Weights of a small mixture-of-experts language model, trained from scratch on English Wikipedia.
Size: 13 layers, 202M parameters.
Experts: 80 experts in each of 11 layers, 3 picks a token, a sigmoid router.
Below are experts of layer 5 (counted from 0) of a mixture-of-experts language model. Rows are named router (the router's row for the expert) and show model dimensions 192-255. Each number is 200 + 40 x the weight over its row's rms, rounded and kept within 0 to 999.
After each expert's rows: "comes after" lists some tokens at least twice as common just before its tokens as in all text. This comes from a sample of Wikipedia text that the model never trained on. Tokens count by the router's weight.

# expert 1
router,211,242,185,243,153,151,222,251,179,161,151,206,154,165,242,177,224,246,154,243,251,154,158,154,236,246,243,172,222,254,164,152,248,148,167,160,159,237,239,165,170,210,246,151,157,238,154,202,149,187,249,220,257,249,233,229,167,254,148,163,160,248,160,148
comes after: " |\n", " |", "\n", "|", ")\n", ")"

# expert 44
router,201,243,212,244,145,149,209,262,171,159,157,202,154,165,249,189,226,253,168,238,256,156,158,142,239,260,241,177,225,262,162,167,255,147,181,159,172,235,216,163,182,221,241,171,151,233,165,196,158,178,254,232,228,265,228,227,161,262,153,162,147,243,168,151
comes after: " ", " (", "-", " \"", "\n\n", "==="

# expert 63
router,204,233,207,225,139,154,195,252,183,164,136,198,134,153,261,196,206,242,148,242,274,175,162,142,244,247,257,180,224,245,175,165,258,135,194,177,177,203,225,160,186,206,233,196,164,225,183,207,133,188,245,230,206,259,229,235,178,277,165,161,137,239,170,143
comes after: " ", " (", " \"", "==", " .", "In"

# expert 34
router,182,236,195,247,151,152,197,253,167,158,155,203,151,151,249,193,231,252,154,237,250,152,164,147,241,249,260,181,197,241,147,163,251,144,167,163,166,247,223,161,202,221,255,185,153,233,169,209,143,210,241,222,247,253,232,235,146,253,150,167,138,236,161,144
comes after: " ", " (", "201", "200", "199", "202"

# expert 51
router,204,233,203,222,168,151,201,247,169,164,134,200,142,167,256,190,204,240,157,239,253,165,141,134,230,277,248,179,214,259,138,151,253,144,162,143,178,227,217,160,180,197,241,177,159,231,172,203,151,197,238,219,221,259,227,225,158,259,162,152,138,250,174,149
comes after: " ", " (", "–", " \"", "°", "/"

# expert 45
router,188,249,203,249,139,139,203,249,165,150,151,198,157,162,255,199,212,251,164,237,246,161,158,152,245,257,252,189,213,252,139,156,251,142,183,164,178,230,232,153,187,214,250,177,156,248,168,203,165,194,237,248,234,260,227,232,159,275,148,150,145,234,167,158
comes after: " ", " (", "–", "aced", "T", " Institute"

# expert 43
router,204,251,214,241,136,149,203,263,176,156,157,194,151,154,242,194,220,259,181,235,249,161,161,142,252,254,268,188,219,240,153,165,250,145,183,163,182,259,227,162,178,213,250,184,154,247,147,217,157,179,241,229,227,262,239,214,160,263,154,174,141,235,168,153
comes after: " ", "==", "-", " (", "===", "\n\n"

# expert 0
router,201,236,182,245,149,161,223,249,176,167,155,211,151,157,248,185,235,247,161,252,242,159,150,150,235,246,248,185,211,238,160,153,248,149,168,162,164,256,237,163,163,214,246,164,147,242,155,199,153,189,246,226,231,249,244,227,153,247,152,168,150,239,170,152
comes after: " |\n", "\n", " |", "|", ")\n", ")"

# expert 64
router,202,230,205,232,124,162,193,271,175,184,135,203,141,162,254,185,211,243,154,231,266,174,170,145,233,267,264,184,219,249,155,158,283,135,196,175,175,211,223,159,177,191,229,195,162,224,185,211,153,195,223,226,200,261,238,234,169,293,152,157,154,236,180,136
comes after: " ", " (", "–", "°", " one", " P"

# expert 2
router,211,240,194,244,155,158,240,248,169,165,154,203,147,151,237,188,224,241,154,251,239,157,151,159,228,246,244,171,217,241,159,152,247,155,176,155,156,261,242,166,158,212,247,156,154,238,154,207,155,194,237,226,245,251,242,233,163,249,149,165,154,238,156,153
comes after: " |\n", "\n", "|", ")\n", ")", "6"